Weights of a small mixture-of-experts language model, trained from scratch on English Wikipedia.
Training: a variant of Adam for the experts, 3318 steps.
Below are experts of layer 10 (counted from 0) of a mixture-of-experts language model. Rows are named router (the router's row for the expert), gate (a neuron's input weights, with its number), up (a neuron's input weights, with its number) and show model dimensions 0-63. Each number is 128 + 32 x the weight over its row's rms, rounded and kept within 0 to 255. Numbers have three digits each.
After each expert's rows: "comes after" lists some tokens at least twice as common just before its tokens as in all text. This comes from a sample of Wikipedia text that the model never trained on. Tokens count by the router's weight.

# expert 20
router:115156134140174137085195080058122079109135094173153149109133180110097136155142186160091093136099084171103118117094060120145093171153182106089150064183121126099116140141061164107115120102094146
gate0:133143077119121063119122126127144150132173167146168095167150166152122109152090129075095110147136112124120107093156133114097088151164143129072094139148105166157122079197137108087130097119030117
up0:120157118134134081117164094111075126132167195158154155170091163109176157147156104087118102150152142144145138155121141109160128191199116150111083137165089182115095128145158126094123113134070146
gate1:088153139187162149132132153128106189142144167120142074133076145143177123151168096076104140174148088125171095155153144152136116169105125155139093201181099155081124143087120101159076156154106068
up1:163144109132149152201164124155175118101120084120158113180129065097099149106103140165117104049171105131157164129174100140127120114187143166094177134109105107162118129118120132105153080099121089
gate2:095152144088123159063057119114102175107146162182175160198091143179133122076175105113123080027152113129148161099132169121133154117117126121116122098177143097129080127119091159157183091147169122
up2:112097108141148119144156129080174079099138126113108173135100094112156099122037135127107165131200153158135126155161149128071126125119099145145081132135134156097132130143118069123182178135124110
gate3:165117108130103130173153177147103143128140071096088120153068107100105141138069130117127108074173168130130113163119153098096137088088106109176110141067158168085157161094082145189135159153134144
up3:151161134139111055100169135132174120138150142141150175079188122171136154176091064132178165106121129126124149120139135138100132122107114058163153172104082124158116078126190112122130152157132110
gate4:115151115162131119096118136163132110184084073175057104192150141155152123147149139157176184175156126142133152116145107137118179155132152096154127152096101162052114107106148034102108102152099174
up4:151136138202125087126154169117099170170147104103092103101113123111105154135139161143169148140116074119125139110163136089143092108074164073130139133159086085156141145159148152131135122143137068
gate5:088153153117158106083162134102170148118170175124137081127082103191161114209115128150136120103048129121140160093160124142092114149185122109136151150122127090148059126140109078156116161165109095
up5:133104114123093140147063157169137142134088120133079148137199182097154139143089104123170152150177155122111121149101133106081166094063105121087125094131168115114161105103151095157154132128092210
gate6:160114112185093172105124080081159154133150157161072124125116139185174088224177109130119152099115113108178151138163148108136115100100061173091081086062118094162076142181111141157156159122161128
up6:126185140059147127129064114140123151068115096118133105146119077089165131179061134110143128112130192127126123108168134112109159121117121149132138161205161157135144167089176133160180124073160122
gate7:128121161142093164116121164114073123173157074130129173092177153062097143135068126150156146115115070144123185125097158116099185109136158126111134101109158089110109170150131101120125107138118129
up7:138131085125129077184124158145114161095059097159077113187112099167143101171114128130177160147089151131118171110122117125142102121148075125121104155099093127162133095069158140097166135127194068
comes after: " in", " on", " to", " of", "ed", " at"

# expert 30
router:098132119119149104130185174128080106176105071054076100143107062173154145106136162108149116122167113115133163132141117151146136132144102130148115159147149102084098126111085138159171104147100101
gate0:181134119151132127092083044129125084128061110221115136094107149077079145111102153147117118109134181145124136089132142117088160111166087107102134140119109125158125145123106109133135092127105113
up0:154142114083137116086085116089076125116113135107160078147076108118105083129169140146156125000146144123123179164129119069147164103074164168142147184165124164155192142128175090129174145154147069
gate1:085125203130129166182119149123110183133132153118132191090079156051121143122097153116191123129161166136139155125122100127126081116082123147143172170130133135108135155142069125093158117106125120
up1:112101191143120155125149149199088142174159161112080172130125198096129189171129114141132128107114132145126149108088138064108110105083148176204103144156145066120122095147128114124148128128144138
gate2:164191038086127133111149104143113102132121148161188152115109097143120165114149100146102111189125187139110134124127067136143071134162100101104058152092172134095091141073134129129175069140092085
up2:104134127117127154170083111098130093172108134164097081103115115106097110084115120131081107170103106190053116132126107178083133126150126155106107167118111165077114099166157135169091118143075112
gate3:107088186162124097098180177196113127132148098166111107172093194144107122158119111142104148147117086109134128119145097090143115167123135178121173142104116128126064035124132217100123089114153098
up3:141095082130117101138121114137102098086120098109077161143104090109166098057140121152138041125127137101096138192049173119081153111128143180164174102146070169144124156143163099175138162093162130
gate4:185150059085109132108122130049117162137188116123078185113138104077180132113128102114107137139116187148083134105125075107144126130137151148113086112131194159077119133087101157172099136153130088
up4:133118139180152141176121172184173091134084117122141060102135175138063119104139145136190125145162129142147143145093174178088154128154049148185154127137090101170088130126179171131085156160088116
gate5:140152112112096091124122093073169091156101101135126163115113120155092141139123136207105139068070133153080100134140117119101102121187187138156092144114130169184089160079090203094136104158160063
up5:130038153160144168120139144205109141117175125099107109183136138082164105138074066097127143162144133146136166145103134088194165130105081141102146079103050090088150099189155129087116155057139178
gate6:100107125102129061127173057194128146079077124122170128125158081113182151101160159137097153137106103128151140113172064088215043118132107144121091147147167159099113138081103147082089110119062094
up6:121119091148102168130146073196098132130100169170240162176150108076079174145151112145105117114085177120116152095150204103165131109105134130108077159102110095127172141137097142064105147092122193
gate7:150112134157121112072192108197113132105127154145200140153110186078105162111096139192092126118121090106113149136091154127152148157089119087080133070097172178139155148152150124142115136167148133
up7:058089139148136104138134122174128113159100093130161089094106137143079099130156138137146135047167074107129095100099125090096097152123101114100172120152097109107128152073179170128133084175097119
comes after: ",", ".", "\n", "===", " that", "=="

# expert 9
router:166117110204166134061091091122111123156153125136079129128136126177133159188100067158108087115082104118105118094162107098125158119176133076122106094134090124178179185133098144110165112098153151
gate0:112082102158137170133097191124149118114073115104092062155113114140096162103066142193159066119094170133154108186150106203128153159122177148154113166093145108108108156148112071179201130126178058
up0:137116166169098114119093132127105064115127111128106192112153158109088183116089154145148142149116152091165090090104083091119106120083122157102128156093169131126095096093109071116127171086119161
gate1:104115170148136157120112190104168120082091116204095121151133096091131153102105102148128062137070107084115145156083164098171104184087078160086126156117137166110135104142117139178160180107155176
up1:144155100185085118127114104174108114111136133104135169130119123098113170201098137101153177096153176134172111143170120179096102098154175145173109123104142101160132139106151092086133122128087103
gate2:115102176149119153099193152120147141128101129107160082108113114102093125108162174101147089146189077168150144106137165112141151124080139138121123112114157167100166159165206119145152150032150084
up2:152119099132119116090148168133130109108072156127087141099104128136110127077148175168092111125097155130142102180098093151154135137102134128184178131155148144124091133076136136105140063171099114
gate3:097115137155147155152121224141166148114141152136076142114128116135078189099094082198193095155200110115123141152143143124136078107069132151166165137162128109147131106131103133153089082132066139
up3:095110157131180092168150110128083123147154097104087147143103103085092100111166144107119133120137087116117096126182091128105076091097094153082196109137133128101137148119160124115083098116099148
gate4:176119131129152118104186150163131127141111186109113115074081138095141124084059142141147146214101145113098165158088134129122139136055146111156131116146091091158147164098116164161135096136125109
up4:189114143156149130107079139131116118104143209133080107074116112109070111126072163143161139141112136112145055150167143129108132060143188092140121139157126154168116103109154113098155121144078109
gate5:037159084140131116075090095128124139130170156070105110193136099088129164152163183200153101139130172128090110133157147153098122111138167150117172111111140123119104122136155170165199118204139102
up5:105170110133106105172154156116127090151140120124104141117125097135142138100121083169104107118137146159125137138065162141146092134134080112196154113126162139077141113044124145117191146091148175
gate6:203137088118092111153178180063149118071150136099096108149098105122171179172161160143141101173141145130168144164094164142094140133011112102114147163138147081138139172172166158111113180146175083
up6:120082081166143146152128142183114134119135127077155124133081112137096084118141123108118135082079162228165080065167152144132122143165158099162071132140140123099132125107154110126171091145077067
gate7:221145161140140136137084136125093127114124152159136136130118118163145096071138133075129130145137154129138164108114099178186089101149113109157100123090078136139133148117172170099124106147183186
up7:105120144131112088154171138169176161104136089090152105135140114174167110083125166119116131116144117137084119124131116131154101215105123139136152136138102089146184111051118149151190130160091100
comes after: "\n", " |", ")", " is", "|", " 1"

# expert 4
router:129094128157121085099167086104160131146090164117148104090178178157147131138160121118123115171150149174094188151110088111102135095144131097102104170147090066158097092139074173079135173109163124
gate0:124084155160211191126190081139152152111080126206141146092114136132126156152074098148105161111089066117139147155153109157158159091155158166168033091121147151125139159104151163114114106126189083
up0:146135140068077165120090141100161097137142180091151141138118116142131147163117104129092093139128184112083161123172184145152151124097093224175140119150200115139136115182160118090134196110084157
gate1:129150120095078127191148163139135124127115111101133107119096084140145120134118151158153120142075147149097166144126149182111125156181103112093145179104104142127082189082131168113133145074197096
up1:141115175137104121078169201127136141125132169111071195153141115052070146118074141166081171107131146131157131143116095149143136064143170116112100098151100120106122115205095135123083122108136087
gate2:105088159186100137123136126118129156123129145190151121086149123109085153161118101108086154104129168085103106128138098180070178181096118164133120124096099121129155137141177106082099143160155151
up2:201140182108177158082142165113135098110123118157111159119099145038125152219154094139096104126165192138066123116149108122177214090115139085120156119115088136127138169085129137140128076137139102
gate3:145108129110116145147125109109156101133115164127123156156081060112195167076214129089107138088136103147126123160165154105116170113127095104129125161113128136079123143103162122102066166148121148
up3:153140175095138172087097120159059158151079158150146165135174125149111129101072153143148168135108112126169112142137068151136106126128168106077093128145067131074144093180178129113147098234161093
gate4:128139148177158095092082065094169152115109147115159124113108140169162172113138119132098108146111086140044103112170097119078108178099080108179075160118138106122141128151156149127122122123115109
up4:111139084063209160132114095129184074140139044154182056077132115113101100139111110147115103131112105099180113166157140101148128152131097098191108159172112152124146120141178141127123109197135109
gate5:108135084150106116096123179125104098163095123125092201094138119144113228125109170209151105118156133150080140134126088115133133129096120093153122163158122095163169101087082158121120098068112221
up5:198163143092099080156121113139130081130094070137138072153155177066189085170118096123122118108085095142133156145104185135131141157140108183103142116116133127154114117114125154117102121109161097
gate6:153113153142091089156110163162109099172049107150119093130166185129144185139139157111147111101088070160124151150109124093130155139107075142097100107150089174123129138156086077074115169219123136
up6:114149130158093146138080118163135137155098118114183137061162150134152180152120093154161124071139185142083115156090150117150130104118080145091116074141081117114193157126122141124210168120121111
gate7:164193143187103160110129149140190111168082150094137116169115118160124122112146127108099134079183105104156115108132106102161134096110096080088166180103074133114129111174110041088198088161169115
up7:129109103088091134160108145111144167192098150049112138126105119123128090114117121102095139102121199182100110131117093117084154100169179139143178122107133151119130092085111145103134090171123131
comes after: " |", " 0", " 1", " 2", " 3", " —"

# expert 10
router:119086063095186116137125163092137136089132198136104144078101142148199116124138184089143164162140177090171078174132126175101096128155146121128144195160124130120136153120167151097088113056103126
gate0:116197103117138223094096120140067193117149139099186117173114196104141123142151112095149145134120072131121109120112174105108101171121072146145087142148121134152161118195200113115095111107156175
up0:127147107125123171102134130134018214141061125098156096141112131103114144131141155095161136164094108133107132127091225137143107165093132143137080142139133154132154088211124132151105150137150131
gate1:114159140163099104175112097145123098135148118134140102140131119144084104208109115145123085131122166194131118095093124122125198172129144134168139115091141094099101101156098161114072177171164129
up1:120113148150112101076157111137154171156120119095166125145200104096092207080115090144153108117164068089086158100125167112112111110180099088093070146109117117178145104111133100086179084134116077
gate2:119120110089118108081077141148068145147142135118119178135148105105179096174152107122121124155085137125127138107117128113120145122156169080110167154108110118138071120123198140095036077133120125
up2:145145181112140175141155122167087153104119156177090109133218148142121117179085119117120179112141104130139113156189103177106128079096093169188127070107077107121114149179092193108128145137133132
gate3:143118141140133156180145131077129101110188162108102133119143067112163138106116143155151113104150118098090122123154103153190095156123125126079026106136148138152152137110142157105164157097131144
up3:124142163088130102163087111153192125128119071147151142132093066105090119111184115109153138137165176201126149120099142061134144111148098068073186113142139174095105138117169093134118107155143091
gate4:092170133113143152079153158119078073102029136131169123150151084124142104068156102147144064072112121075154128135153130171132073121120099129175127194126104103076125114156137125097124109165188113
up4:107152188142137108100085153145167123129148133131218094122106122135114113130163088118096127176115200139120109108109142108138152187118125122149173132122108167151124164152099119099115103141115128
gate5:184096120116131081081046176108139138122078129155142174136123135114125147100178095149144118123090134128143142131072136117095178136117178157144076171181124135106149151106168100101145102157138075
up5:103108129138149140109127141082127126137120131118121052144156125145109121116077117135130120124140094141119142138160145145058102191133149145139096151087113115105111080169090104139148100184081143
gate6:129116123104095189117162044132137092129040133150177117102196119131119157091056143131159117132087125147087152099128137117104127119229138143170057090126086164095132172055157132110162097133115083
up6:128153150109138129102193099111123091137083142128166124100167109100093128112132128123125159142146080212100111147150131093128093148205154109180082105151066189146176120114094124120130086115091064
gate7:062095176185132088154120161133074157167166095076081141148147072128115124168056157130122193126164076121116132134126099167103152145146132146157131151101194099147096098101095141159127121144100171
up7:076110101122090159169192064140180122123067146146148051170162102102060112110136162128126128107113115162119124102102169157156186134085150113142122061118135094098131095177080167137151105174128113
comes after: "s", "ed", "ing", "ation", "ated", "ment"

# expert 1
router:162142184130129135136118141154105107128114086103154213130126104068200198152128111149160153123096132130123122180110092084116126135084136133113093156134095157129117150114173135165101106128186143
gate0:138167143144152136122123144144136102126154130123109144128116142104167129099074115182126148138125098135114118146075166100094084142142141085127176153213131150145101171124162098136177181132161130
up0:221077146097113107136149104091138140135124119096124112141113089153140104124129133188179151109180117085142097086150071106145145157160139068056156136188122165105088134104154133188100089149121158
gate1:128147102106125136164133095134151140115132129113121183166128141130144164166045073154133032105099073179137133095123149085097182148157152058109121151152089099158139152078146187114108152082081150
up1:084090141166141160160063144081143140113118143129123072129105144096137150152141112152117060112146150107187093168211143125104108098079134158100184122121184145094148134039100195131136152106145132
gate2:154136154098117094119118177114141167143132116114182100152126132136159147124099087140119087126058105100090168136137114083117133176121160181120161133146123091157101156039101145131187097100139177
up2:061102124142213137171132094154134132068135147101109131075076147141172103147147168165135188081131124195155127114110149171147082106128101147135156109147113163098102139137137099115135144144105120
gate3:101121154119127161096132191131091196152109146069169139107078092125156130175107159163106150162088129077098131097113105133130175150096177087094163097165145144136076108134136209124143106062163086
up3:162180145124102148093116106110170071123096198187100139119111145137136154153157080094156129172145145161136142135126123122105150107050110133168165101062136070137145098155101113126146137076149145
gate4:102130135175162142106117154118092133088142111156109173104196117151148157096071124117181096092169078121150162177124171113119102110113144081103111144094073142082108141168145115062101095106163140
up4:129183118137162134146132139178124131175138153149100172071114113107092105156062126152139097120167121139097156137047126133090100177161126092145144177154170130145157131135121118077180093140151093
gate5:139111119134062164125105153178117111119196116107171116073115176109163128188086102169155066106150135077111151136152067099148149132130137110158084100139106144039144130107144136124163168105123106
up5:135104104121121140155201117108136113153171058154112158085180144135115150154120082142089152153120118135085179144137074138147130103153078115106069147098138157158161106216128123079077177152144163
gate6:162073148099098112158168077165132109172185117087110131143153128115153131165154151174125095120146160114066140107084117119132128131161138173122199132114079177156166148094128184090113127108133096
up6:144160134153064091140127143129113131141124136143095132102125139148145130158164140131100128064080097185130022091112156163151157081115171154164171111080152106113156086163168140146123113130136114
gate7:161165148083092107168072098076166120142099100147173194096131121097104123134130133197131122060128193123107181138162143166176114091105106122147116121148182080119057158128148134145142133152143149
up7:150066156161085134145138107090146122145137082124156211084184144177167174124065098147182121144169152118115103122110111094080188111160182112078128162172129100159148057126124125118140097154187124
comes after: " |", "-", "|", "==", " Best", " No"

# expert 6
router:127126170123151129102095144125061110102171115190151149097119112158115106136174108183126174101149103111158101171171122134163113158119123173166100129117122155087113141122123137109073148129121113
gate0:140133139146107176163151109126072057094112093103135110113117172100115188107151109137131136115126113108151152106116095153113128151156106117146093179142133166061190111134151115148063076078144129
up0:144125144120183101098068095121148117165122173132181091134143150161125046118130110082152098160133089136164110174097167058097126160153117141057116071141102141170128149155061103092140099141100132
gate1:125109154150100103098127106151163143125115145148097153141122073133178111154143171120092116112055156134130117100121192159220110097075192176117095132068149124084092087123143122161110164105114141
up1:106080112170136115143193121086082085160142109128132084145123123180145105083141153147101139123084084167103118117119157095123146135153125187073099181115085153121136144148176154121114088151112136
gate2:136170121130167093166123143109079068164119086129136177170127181151165126113157104144122111154089155151120133092081161132112163118141097131140136130187124109197101202081167038125112151135115151
up2:163079123114140136107102120090108134167101140107108215192115121105064106072166157171152147169153169171100179162090104123158124115127168103132134131109189128081065149078146122164119145169122116
gate3:144144084137107187077141133107134096123113071174124118081095116138112177077093123199142092187171119106106132052129132151042085115157135171128133154141127154083078162083111098064131145149087177
up3:103140080071140163138116180123163147141135111121084192108085127100125153147137146185162133097102157137118142115123141044196099101138167161139133126106128120117057106130118157136211118078152110
gate4:080182099158119182094136100102183073097114100119139097118138113141191181087119165160108165151112161151120160088148136173094178110154135121114164119169076136114071097125119082164200117106044091
up4:070172138144128111150118117131141112170122135113131087168112103088167102214090114073052150148146116150137099146120102112139203089161105136127093169151150067025096091157148113163121130091150139
gate5:115178082113121146183119110103099154142176128180209131115155167158086150126197185145101076096109136092148169145116114104163141147113085139085161129156111169104105093137100093129161150096119130
up5:151160104108122162179123049149156148157170100130131159084142068114150104150089153084132144133128164151150140216128121126064108202092114077165113131113135131083122117135136142127162190169125137
gate6:116128157110097069165178122152139135117171099130135141123085128111143073163119093141172075093105113091119136096114088108147114136107087103129082126167125130120171137164092152087161104150066077
up6:148171153149160125136118060115084132098090096170168068156152114091164155108115155101145129120091166134204150140135113121108137086119071121161159078106177101071101086195044079109162116100094163
gate7:138185111204166165204175156161112071135131100123142120178155105098171177154095108130054142139122160167151092118144120155087126189072083172145102125140104079142146138196128076137091130085072148
up7:139144127076084140138106130145158088102094133169190121105129063101084133118109032156147070166127159091131162146154073135127171123100147131130160112122067160132070112065130111131123151215092160
comes after: ".", "-", " (", " was", " and", "A"

# expert 5
router:138128147144135171135174091082148119107141087194060116096066127078090181118111132220112060090090104120133158167113138164182125120150166100133086166160112159096140157148123135087146117147168144
gate0:088112127112129089205084106080132072118185070121158090125090084093161165148126224101141062094116091165150133147172142090138106145097130166113135156149111161146070120178124117125167141123113190
up0:191150157111139123107150148156169188150153085133132153198139167114156133106125107128187106101163129153176032069101100181123108090114120113134151125100093176094098124144076043061085156138136103
gate1:119085098119104111115155141219106161150171128115118118127118082131142118140095137034131112081085150190043123071113073144171138129193185143160110093106153202097137117154134142101138121140107122
up1:170173122119101083152189116145140110093107147105132117107123176163077077163141152098100178113131103061113148131131086161139142120164097088128135141124132132105205146114111106170048116106170115
gate2:066109152125094128149120081091088155130174127131125170115104168130180102116131116127123137128105094121104127139159114093121175090168129177137135157135103099099089198153122076107126132138140113
up2:104137082128123073082111145144156069126136084122150086140152142109127150153132137113157078127142177122152155154156187080078119138131100115165074157119065139145132103117116147173136118114074110
gate3:165114160122125107154089128082161121142100108149084201131100102106108161173140154134073102113154101078118108160092118112164127133142145126049205103155129132163092158102147086162131127154145111
up3:143147124129143138129091160122148119125146080170095101104103068127134124088143113134136175083108110165102187122091093167153085103145069069124119120158072126139137124106126139134066160110210125
gate4:146177186134095065145150103076125151181068149114125165028105150151162145194110129114108119153110147130126142106181080133172097161091108142108108117119132151090178089134113167111078127103172091
up4:140064144126069120185118139125090178133149041182136090139152147169110087073135148138153166137132159141121114086104199198167172090129103108093151106166152132115142146113137129111101141145156119
gate5:132134151117084071116172160154094136117149098159113218116106095125127197127180108097161113161099179132102169094171164163082146067143106141113126168163124161081166185161077096165104155090125161
up5:086130089119116132129125128149032162085184096165109127115146094137120188080073116081145138109066134180139143099162057135122103133129073130148108181118154216113156169138117166119118133070159164
gate6:168173146067157186139109081161184095112132092124117084114091095094142182087103109171123202127118137174157133135088131135155080141154147127138198185153105128081115130101150158120078091119146176
up6:144180153128093154073118131125120119112166054134152108159095106142139110131105118110068191107176116117201102109125140157129056180107139180063162142110089156112154190167123122135079129136208174
gate7:151131108207132147098151118179133141159180103169164115139083170105150083174124142127084185130119082142099044125129133177133195105146156097132132097165140215136161096131113173190102182098130128
up7:171123113159116139102101108119188108176120089152150203171141170099150137130119107102112124159086134187119081140112107198146167088148113110095111146174181194134123157083099178133045172134105048
comes after: " ", " re", " to", " con", " in", "c"

# expert 2
router:117102169135117148100117165138108145119114089108113174091114138101153160150153208169100126122137162089048154096091157150117131089150085154148142158204147191102118076161181142151126126175112138
gate0:104158105161173195126161149132128091118095145157125184103104191102175173169097111171156087134185138121151187123121068140092124104082106078121113064184121113116114118147173098100176172155100122
up0:129090064107112138103099142102114097165123098113120143099119212192087101025203099146162155119115147098131181075082155185070144150170145146130111080088120157176119136119152081148072142127088076
gate1:113123051128168098106145074101101145128151095133159122106154125145120152120059121131149137141126091157114099080125174137105142137159167099112123175102110119180155163110123155118187087165164163
up1:157104179150120088053084102101135146118079196095119141150104153161099111152039125121133169179096096149087082136122193112081142107099102085073165145141159181111138127173154118123131156103029181
gate2:078120160156143153080116107097078102113084161134115161070090148115180194168118155135090092121135098114097210103114121096126108122119085109134160100168156196107213135179069138111179106152130146
up2:148096109114141116172191155128072216157137097072167094144171084130103056130151168113126182105101108155163099158153158151163145123147139063120093162103116155121130123129159068124076131141126102
gate3:101087098146200174102096104132057164128157161109131107101141126093157179065076114166184167130131138110097131123154183128168119097127131081063175141141110087174122148109140123120167149170170155
up3:159172221135165125116147117154193059109139086164077166195114176166109113177070093096164103141128141088149140143147106066096124132119190142146105117128079121145140182110083083138157089096114127
gate4:102177126082134117160100133134084016084188133178109129187091083189144099140106122145073069070052172097107134136143180136130123122098118139112124120148106128109163121097141106120191122139129170
up4:126100136149144164101115170139130147153141153082152146138150109162157150055104108104156159148160099100152091140129067167148105077136208114132128112159115172111179124155116075132041173118154091
gate5:110130137098061140176142093160115136117116109066115183094090033098128130133191183185152064092134114121135150138081119113160128160162174135138097128127139115153171127128082179138114146147106143
up5:199127141118122178194107143076136067128113093138134104140097106097206170165100151139117125143186138105145189130140142121161126132077090103110101109180109153146125117143126114098061200111149154
gate6:137103134132134093124137118196133091136061111113120155111166092116129136206129172172143098078129135123196212170067136136117111111175125121139077152122074117138165160115159167101107096128183101
up6:061090158111116134142147121109156083158074133108108100085183174101151166190157136143174088107161147186155166184072099146108111111151152087151153162136075085146105129113172180073063055180175065
gate7:097092079109095193120074108091149086164107155172120167092070127109160180106156114167144093084084149080101152081108127129104161144104125117124164094166120202126185126120133087113100132073131121
up7:146168136161161133129145147124054092069171088100137181131153090142169218106125139138129086113125125100161097187106141125149094093149154161135139141166108143137206145129124133109184060132106123
comes after: " I", " ", "I", "'", "2", " The"

# expert 12
router:186055080172125148079153141102096160087129159151133154182109168109128124111155123153158196175193142142125124159075166108141075166095092175085121168132112139144168090105125080101155121152068086
gate0:159097128141145134129115118082155107084093138119151155073082084154146147089145149159070125088133134169154157206151130121110114144201148137117113167189131146055084160083166106132088159158100075
up0:149100102123147120162063169112127154110215100105134173141067108174077104144195163121073164101151149108129048109168112180095126120164130197160142084148154136115107193093119156106122135108156136
gate1:158128107056188169172111164126140140096184129136154152124100102157164149195177074099078127125147132111175114146125110114153120181093047096130158148152183094154155158149196074102078122166112104
up1:090184117128095099110091128126114071122146178144168141079149108079112115078102138135153087177142108168107139156135105132188107116122117121116174109109091162169112166156173121136102143133152109
gate2:080159137081177083102101130135114102128167149177192153107181075116138170116101173130079167127104202168148106127134121143117171135132079055146147070174195187120144124182120093095100132089148109
up2:142116179069160114125158116063146122107122098163107130178115090116109195163164073137143127052157095171091117126164180135110097088138064146138117124126140153109135094080124109109157198151161127
gate3:147133083100136114147170141199166148142161132107144144128098103146131138132115153089140151192153079112073157147181161095115111116191110134160104099172124107129159147126144095124107106141102121
up3:130129079120124159091170114163161133150178099161124145206142154158151055163160133124102099140100153112085114140156110088071116138139120173138118153091150225161102090108167141143195156089152139
gate4:177130079119116100071148140138096142114120125105143129149128162163126233157121120174201157132143108131096166206150144114128081145153140139083139104136127163082109119089100117123133182095187064
up4:157057131111109111149099105127123077150100093133131103055170088137101131177169186132140122155135154182051078119166132056123116155135161178143133085139140175105149084105143139110120128093058101
gate5:112107133133221156096093135135106167116098071146145157099071157133170142144121145141096152080082169106146183089113159095152115096185119152108087160106171099141107154156087109168133103092080118
up5:124074177142203156084140162127061197139125095087126147118110130134121146148142181143139184124152155098146146082114132135109124149140125114084088169145136112151118192159155157156185077107150128
gate6:163080115096092149124147086119114162103122149094099144137159134179125153143131129130137109125129201032143129087112104119137163123132097094140127106162117105145103141150204175114174190126114155
up6:134157126162151082087095131121111134128161155082138116131115146130126094148139156138097150134145145157091152171147142147106161097127148092173126121135115111091121124162100220109109119171127081
gate7:121147165097163104174118167167085125158142088102121146122133130167110149144143107115111161147121102063124099144166101085176179177096128082113141130201115067182183154184185123086124090125153168
up7:126180138141128118177115135099160098127172124166059155111101115100129187108096087200085164088118187157162135148138165147183171105124110171102123094159130097113161127132121111139115127160103094
comes after: " ", " |", "–", "-", " (", ":"

# expert 3
router:170089143171136164191096160155149131100125175129086062103074118126142137147079138108122082115133152115082098157129113123105194122127049136198138172198144175129120109085140101153088154075149107
gate0:177136110145021106140135169132151127134125097159085137079208227118115157156115136129121074114160106080125137116095123049122166116139143145114144116106122137131146126139196147120104214099149141
up0:148107143135210053099153103119126099111111157099113126109164141169032151094081186167159178171106153142168133219130183097125107140133157123172105115205109154109138115107149119112124064144143067
gate1:151120145173174121091105151154083101107107136116139137062148112093067093186116111145110158103153187111083108146142094180122138186144135121132152117125169092115211154145116099101178082162140067
up1:122169112084136146073172097140145125135103109121133109132146140212189100104170123088099111137133148159076202118116123118129075104178181077120142100089104149113110110095144155127139136103177143
gate2:075162124120165170132094146126133143159130150163108185178102134165162150166127121161116106154092128148113110154117127091170048183169131035115192113142071107153122106164114123098118120136103181
up2:140164110119093103124123129142119107098168105126080124157203204113124075109159082123115134132125144144124114120137120143162181128180102142165115145159109150136148142098120162114131115054161109
gate3:115156109142117153118149085182108101129158095094099117151099112160093163168132136174140119156190108142049156095163132147100120149074141079112107091114184153148111151135131181149100198156174123
up3:168098173105158116117166167069150178137126153170159158167165112167131110091131093100076126104075149133172119160102094152156134162131142204091174135104109095110174119152171088111130082156143161
gate4:163110164190112111139146124178104136171148113062111140142145157118149125175073167132123113207169137104079138112111206159055101113122100094120089086134114176225169140133134115096161114139215125
up4:127106180129149134153110130123143156114134192157091138155094149120130108116130120085143120132186065150163127118082140117063165046143108146133117157148098145153139136102111100144158132150178202
gate5:179160109155135170106128088075099106130148207114077164116138151119132154133117118096149085150166148084085125114164115095080153159179121178107110094144136082132160173116112129078093141129109140
up5:137121129102093160105137161094166122125121081115141147114122152152103129123195139189129140152080139147088139100098082179171125095097231055110139115115134167163097116145132151117067166162142123
gate6:125100110117148130088168115120131087148134103077104140144138153129146155115090179192144191191097149126189195187055148119138107106215151072146117123148119066117132189155126096150082136145126119
up6:160098110139134135131139131082166058143143137134117138113111101083102120088125161103156149174127132154195060128095166127158125137119097144121192018103149103127116065144118030152187127143147167
gate7:143148158176130199090171143117101132095091102152125161059155118180099072080118139144130130134083066120093173124091136075170193112112132151113151162105131144130116098134140115091071131129150117
up7:143139099120133186157101133176110142114115142128139106067159117151120110141109206129100127106104183108104202109162141156117111147109123071133113154155093182207176130137118113154136127145105091
comes after: " 19", "|", "20", " 18", " (19", "–20"